Weights of a small mixture-of-experts language model, trained from scratch on English Wikipedia: 8805 steps.
Below are experts of layer 9 (counted from 0) of a mixture-of-experts language model. Rows are named router (the router's row for the expert), up (a neuron's input weights, with its number) and show model dimensions 512-639. Each number is 128 + 32 x the weight over its row's rms, rounded and kept within 0 to 255. Numbers have three digits each.
Before each expert's rows: a language model's description of what the expert responds to. This comes from a sample of Wikipedia text that the model never trained on.

# expert 56
It responds to: Word pieces in biochemistry, genes, drugs and database identifiers, plus formula and coordinate symbols, e.g. Lactococcus, signaling, ChEBI, disease.
router:066157159172087159137150160037081099162104128176101159127142153143190138108174095123126192145154164138106082124090083099098108153079107079081095059143096144105130143144155116070191128165079145152059161097123145086141177096126144082164108127120150110131091118173132150127155087090127155160141146114111144118131131187116092182140164113079120151102149119142166096123136129087135126145153
up0:143074094141146131102119119124056137081148068070096133093067144085138156105088082183110144173114124126094181127116130076108078087137182135151177152165124131123131137044159096112113167125078116143143128113167136148151117107103093076131118105128159116139075105126140160128152102134102166121201150146134096106175108150072076143153107088143164152123121160090190061075176175153130156184093
up1:141140128087160131108140127187142158112114083112134193198099096148120117148131150124144174069181099080121093159105105103178091139104073118146079147112064162139122165120109112144135154141071132105161170102166164132115098113108093176187164161106092067120160134118161121211142094082155199119115113078121077135096090143088096155152101175152136092191108147135116085071100112155126111088170
up2:105102182110151123150167141132101068140168120095124104135115131151179115127151127110068121140120179179089088191149136103120151144155179153131121107148108108111078135168118164103084134085158108130071136096079121100123172128097168099120109139189094148148101121112123130125120163081172132122149146098113115073098146154129200115059143088132150180143063161079088102075180150148181105162185
up3:131111053162127118142123074069033157089087150121149129166158149120119097129099121105114133124114132108158061155144134162152100084123078115147029134121149242144088076173186122091131088192190122143082137122101125152114152191134134187103197150094122103180117127111113090145053140154118145138111147149126128133079122147170110133110152126147117126129119176083120128150172122040129153103137
up4:132121175137109172112109117187128163157055071153070135107098110113142102112148137166076120119179176138107088150087123116191132155080127142125132140111090084137105122187134153138141181106141126167107185130089045155134109123072141102095095129107072111158083156119114112179132177112137138123175183187149164164130105156091122135159142164166108164088138119115138113119101131147113127161152

# expert 10
It responds to: Word starts and pieces of medical and biological terms such as osteosarcoma, muscle and syndrome, plus disease, gene and patient.
router:116144094158150102130143160098139137134181155189120183076153123113170163073131132121162174134208124119118089106102137150125094113125113106070160124146108170057127111141112098084178149144167177166106181129107088099150193115124144143168114051142136081143104099155125134124146152104128112119103118087106145124092176116130106158205092166120112047075158076111070098121120103157113161168131
up0:139115147194122154079173104146145169134128137138143109069169072127098152154123132148118144183144093150162108134197113170136173074154099120082148131154134095182153144191182135155099153184112079054165133162146100136107121132078170123149180132130108179109154047126150127117009084138187104176087086129144143176108071137109120164166116081116179165174091125170113144125139157161145145142131
up1:147138097104136140123122087108073153150146107121174118128107143188121133160135155099114156119133186124149100143128140184156133130094144106151108172145147139114140129164098129127140085143165127102165149098103113130130121128132147102131136126153113087161109148160109172138096150102113087095142110130117119152175179203094111170145132091119116138077106143043156092124139129169140103139141
up2:120196101159150095082108111109153143164146125094102142077160135188190096156093181183169084098136119160162120123082135156098170150141168120145144046088133111113097125093082144122132107111142140144152192088155155195126141081117137143140148156109152132137149145103136181160118137148092169155122082105186069102117155064038132141110147133097137198118126156068104177110141128126190192165102
up3:125126090121132143116135159161121118138109155094162148118151068154157137082159094213175123203148172087108082105201201123197130128112140129155070115100113144170072109124139103110144130194100130111183137154122135098102160155098111117166142160114140213114135134136157122175155109104127142130110172071125164102083147090168126117100067145125091124119156111107123104098092123120065207144125
up4:114159098089125147224140160121135092122082134134142113121157112091129130122172151145075132145064172118116137138152102125155115152071186142135109128166182157132122116143112125145169153070082105115105176096124148169114105185117165104098143081105100138078156142099148129060096160133069153178103102114103158117124111113148068131101163164130084118092130118128064131130108177101086150169178

# expert 9
It responds to: Syllables inside personal and place names, mostly Spanish, Latin American or French-looking, in sports rosters and lists: Cedros, Gómez, Oshawa, Velasquez.
router:165119128176143155096138085087149158085183157108101118139123077175169093130106103203162139113189084111110145125112140171084138048110178159135125146136134091117143135168138134048086154117091153168125120105139130135089127131120163120133143134148124149114172129170109136191134191138160177143142146117150106143070161074109095104132107131156113065152115171144134154172104100106081146161139
up0:134137128129093188081154161119097093093119120159166131164117094081100148156147154108171117150110143146159062087150106136162129113103135117115114103122107133138094095133111162123061144094117133106168176104058065123147036156140155100113217148234135132129110168054128138115142121122081119111161129123086179165203048121098203161127116130169184126144140104133091103097111131188170106074189
up1:117118125072150186136134136178071118060115089142163129101131207102114170141079141116139111146172080100066099128152122116149222107137117115099145137101166135149100171144107141072174154111105122148119074138167184200130110168102161198112156166114129063129096122113132075122119114093099086125000144140035171130125166130118066095095122140111113125122075189094128128139209146091147136141127
up2:071119195131094164129133128096115073120123096146145188100163207119109108100135168209153119070151095115120146108126184112157128101104120137174114136121138116130148112136179154167170184097151123066137136082103182112171107116150079097108175124143109130095165180163091153184066063146164148103089182127146091123116177172129128150159113094134169178186149110132114117107140138141088165142111
up3:098158102130105144176173120109101122138150110103169127112187075146169165127077142168098168133163099136122121159170073129070105110177189102108166103082124152142117041167104119136112108064190124066108097112105128111148132186095195104134193109078119154156151089181088149110141197116101147082116105095132131114159087168055116108155165105163158141131147134156097095111116114141115171122130
up4:111151111130101152075149120133127091110055107109120145167174108130044200182159158156125146127182121120135131105148146152134184114138170124110138134065103160116120095228123123068134138134089130082131080055090091112169100131132162129105105156117141153153088163140120161145131109069131170112100100082164112091140154097153138147130095172114146103102121148082080106143067128149064155163145

# expert 60
It responds to: Past participles, verbs and prepositions in prose that link to a following object, such as used, made, known, based on, infused with.
router:128111141105114179166129203183123159089115139129068142110116160133116132110126171107088103160156157096186154119118156103134103090159216159118107132079174105113140169126142144107197185155125139081112113117101153183132146216156132062120144100134168143125176133148123051116100164142147108092095168147109124147137137153138133164147141110066174138139094147084162107138156135116115128156098
up0:117144201090147110081216123134072113128110093063158112139105147076095076105074139102077156111144077094148139117154116168106146127172197101110127131165216163145097131056133111136109088125134143139147110083166093095129124170091179099137106169142097110060146116122159086094115136130118080126085132131214137121175098155126144130115106146140126069154093103141114165096090117104138124128158
up1:107102145161087125102146098119152103110147140149162124127124100142172182137066126072123146114187100138178179119107159151097130102104135093159061141123129130160129148128132136120100134157168125149085093153153041106120085166119083169109157150106141126102086138148168062155177123148137120089129124072121146129153092165065152141075111164081153117079116138167092109116123144110129167184091
up2:084109119097136158120109157145111074140155115095168115194139108185138144114131168095102144093113129144100098131171171096137176115095100078156180121118165137184164071163086087155093119135148098131144121148132123081092120149161163138112149066102141168118151138125158122124063145173178206152115100119167088099155110124102149102146091100131100128186096154113121122131143147129123171094148
up3:154197085031148146082131135154103097093092119187097137095113147133084065100181054111066202143110142144156139129129155183121050164097140117093137136131119113128142127128148127118196146147150097075153159119138163116129154101137182107136110133146138159110141114099130150119141161120180138169136180150152117098158112123153170137133183108111140121165089120158093106159099077122099109111139
up4:093105183176165137115170102078135169123111124077090109105107127133146086105155139139128133113121116081127182112134140104123085140157113123094141143103144147114161101104115123159105137119126146137095103124076146183099111129140115160096140116105105107100158147143079148094159143149093141124156123196113114161123187124133126126185188130105077122131078214117173111150098138190126121159123

# expert 39
It responds to: Content words after the, was or a number, often before of/to: all along, 170 meters, three days, part of, returned.
router:108129119136147176180114137108085146157120122179109102115120145175134167134187126093148119145096148141137113143109099140092123110126072149114094117149111135098127138111162145073131133111113152146186119100117124133145166171076128134106130172120164069083100094167163091139173203087134127079104112177141128135090141131129116148111122138099176154119171098135157161141147140113115135158144
up0:168146157181127153219178109191136158120129108091129118170088163079146168162114167104162178149105115119066104140171108115110119099173106084142111129158127091138152150125179143158116164131129152119163169122106133192119155146152169101108139145100130158079088132093112103106121163070131087116061083123103117151139139104131159169139099098113133155168091171130099126131134149145151159177123
up1:105161126117115064143131128101147143095132128102187163141128150017058105118115162115099155158056103148118123074101060151112149148141122116196149116124135136118092122093090108120100185098084112151152145213132130129123143154122169136118125110139096127108178142135159094138092190134184166119206133137161151156117182160112155132120137103143084164056139091148137124116140194111138095110172
up2:146081135098204158115095173107109091186116130127183168147081109145099141117135168172122123127128146173177138125199135156093173096162144127196193153132156134155079123148102133173131124173157022112160156140140109117133095150155175133090162117175089076157109075160208150127101147174089087108101134150106123147107111124170134148134132079142158068152108165120104126086145091118162161109147
up3:121119200124122141095167115128150062135139132169117109084134146093119151059175162133172144143150172097107125103084148102166147113074114091122163171130146149073140154207190173103121108122178135128103135094140168158141085158162130124137099188162141142132162151106121129091079073131106121103142166136157100119109112151122086138111160160097138134133152144112089065124128092125165087116147
up4:108145084144144114108093111116087158152117075092107100175119133131117035128108152139185142083183161136080175100108150107072121115156101149101146165163093161171141103152204145168120084150148142081122173112171129099084127166104116151088079188120063135069138224121129105074090086148127098131095165126088151132085111204127114129154174147146103153147185088110178163129166100147139110110151

# expert 40
It responds to: Auxiliary and main verbs in narrative prose, such as was, had been, has, became, and mid-word pieces of verbs like banished.
router:131114083075126123160175135154040107114070129126158103156170125142087136130217075146150105155130188133126146115072108084128144083188157178082141106114078164127110124147157156157113113160147160099137159086103159096077121198104082119131186105087164144126098100140160129103151169166099090142129182148088182105128163068127118119134107106111203088123122134145154130138150176119077070150099
up0:074172142176145074161146132165104112104095103119119167154159098141139172142126113091104135128187174118121010131108178085098122065119140099150108162115201131147158091107130109128161098098104132097136070162077117140097103159070121118093162112124174107107116176154185064117126127059102103147124158106066093042136082124203104131137144131082182116107119138107113090184147089070087143185108
up1:162110111090158165201123183175137102073120105153123097119090158113108100154119109119129103080103127105139143130166049121070158146125114121141151119107113121177154130171148120060140089168129115123075082100126137122084130164169097110155072110140117125139144129160079147146132130130118120129144142036069092080074126161145084111164130109167158126145085158135172111134119128114139128187070
up2:069137139131087084198180119141116096157081048141163175087204119104123063109157145130129112102145153136181144183141141106112089162176177088125114078127110093087126164129043139109125152085124162151109137149061126138185138081158122075122190098082148156121160150139119093187067133110110133153125122127136084154122170131124105127132113172128169136046181166082179122096154164144141126089145
up3:148142082126151118219110147193130098169125126078202126113052131153127165092109138111138156148144132100163140146169146144147140125155101132131092129110142135146062101127102155155121121068168095082105158147143090141074106122100108118133123181163099166100106144194129065142149087158161120118120139114129197078146155197168116112105114134147092107133119132143166191117157124136109101187147
up4:131136063156120164160129138130166153102065154187150122103134143118140085160153200145067168125170124132209123146111071177142135123153143102180156109130100154202092078174134133125120166131139081122082160114068162175186114143139111131089157142155097192105143109142098085164166161045128132160140125136116141138130108092118120152099169178186174094136142195144157101137143180159144173082106

# expert 30
It responds to: First pieces of surnames, club names and town names in sports squads and results, such as Mel-ker, Ben-fica, McC, Dun, Burn-age.
router:173129094135070101149117107156140152142082153129113095155129165087152107189098166176170113100122105094106106088167097174060108078174130150137141175090099088148145127145100218120151138137103129156118119138137103134143129096125174118157110147152140090073094086164157134178120126102134184125110147153124147120171128158101139125110172170136088047116125157107134106173134129123119081080167
up0:096111189114132181089124125108134090178078160165137122125188133138111124114074110138093105126152123101155110156193147171134094115160085134160104139123167154102115113143118191098159138176111135130082082086155145127159154143160128160144141140092081187160121133063143101114153103157163148124116147128158077127117131179127101186123108134096132110126090133120044168137110189107184127115085
up1:105168113129141114116091126146152098079115104188105126113192109178152090108109151064148125149142135126125166097122141092150191131156126112142081154101123115137126090145117108122103123064165088120132119073143132094138177070086102127034149111121170122172162117123094154113140146187099156130032141156117164149116180116135147104115098111082152136173118155139157130060135094119176184099114
up2:153142096119055104148140193136090147071133130132123112107131191195141121209099117128131198129094162082158127105142129125099108133138175115133112081140134163111196154212166163159130090089143143138128056126160085106125142137146172097145167107117030140126136160126133100132136064168142206135122124090166131132133137134129137208163098157143111113161086097133098111143121135088128130107106
up3:093110066150117187126122141122182142101115146097107098165145158122129194153136103122172150108124158199101131150123189051144111139123075133152173093127092166119087086084216100078173149125147084132099121173215104118109169161133169100144121125101172126144118058055117163090131143127095121158115130102087196135115165158131137116140200084096192171096100134140128158112142103109126111136103
up4:150178064140094182154131160139070115057163131120112199178133130090172149088189119109106122136116115102128164083148068098088195089107179088137114108097131097101139119165074032193140088111174208126141086162137103134145119021022186163156144161156096115137122090152151113134136108122080099183136122120107123138155079125135130115092126167175119144118163136213082167038109147133138093168085

# expert 57
It responds to: Country, state and city names and word-internal syllables of European place names, often after in or a comma: Germany, Dresden, Helsinki, Copenhagen.
router:155158170125130127176117124195113140132155140148134145170155186143152131113136181164135052122120098105141157121075080168144166166128132167104098146160120113091070156137137133140169111162118150089147125152114093120116137098136129132156080153160103128078161107121129107196067122075102182160096076155168139157181167096093177086149155155161136162146122135140119144183103064082033105099216
up0:163087138093068146133196153142150107140135142126179082006208139160093127118175127184161075123137148165125118105172152117065110090123088085169111147124094111154153081139156151104066119162168113163183200096176084151135116173100172126117104105154100109188172134184161169129123166122148156134140145159165093122194091127122130117130151087071112112129185167119104123121191099067134190104154
up1:108092135136116131137138123116127177124127115113134144093127171129148108172139131099142156116107119093150123144119169133121111152194112130137120129162186174082169044178131172130155118132117140103112170157116132158099087163111126137095132043166074141146185218092129107139114144169122177144091100171151117120099134168143132110129157138107137200112131032084106133149127163172121150170095
up2:117135176124106089119137122088076166118124086133119131141099083127130153112124108104100168066115091155152134059064133152136129120127133122098147118138077151111114123123123163158112070104117115154112143080156098123087168142124141217095119128154112138079145121164145157158162148126127105152111137164184101132107112110194099083146117145079113111125159156129185105065118117114132185138105
up3:109120148108122135161154148099122109087122087109100048134104095136093122104152081151206130104113103101123131154095049139137162146124139094123173137118055115148149125114079174140103105160093190117141167101095142189172131155132144138147120143165119183142125131137114105125144132155121165142160135151152178141107173086118157086162138145132143154189086129060106086145132165147066134107174
up4:113208168138107096118140099202079172135120078160142185092107164147168202226139153160169146111135148126145119142151065117141170124154116174135109110064123155121089128129126094122138089113123167149171197143137158130124130105114101146123110115078115098110124149113086118130147119114140117134106125128142112107109134125121079111118133143170134142125108134114172159176157151181115169142114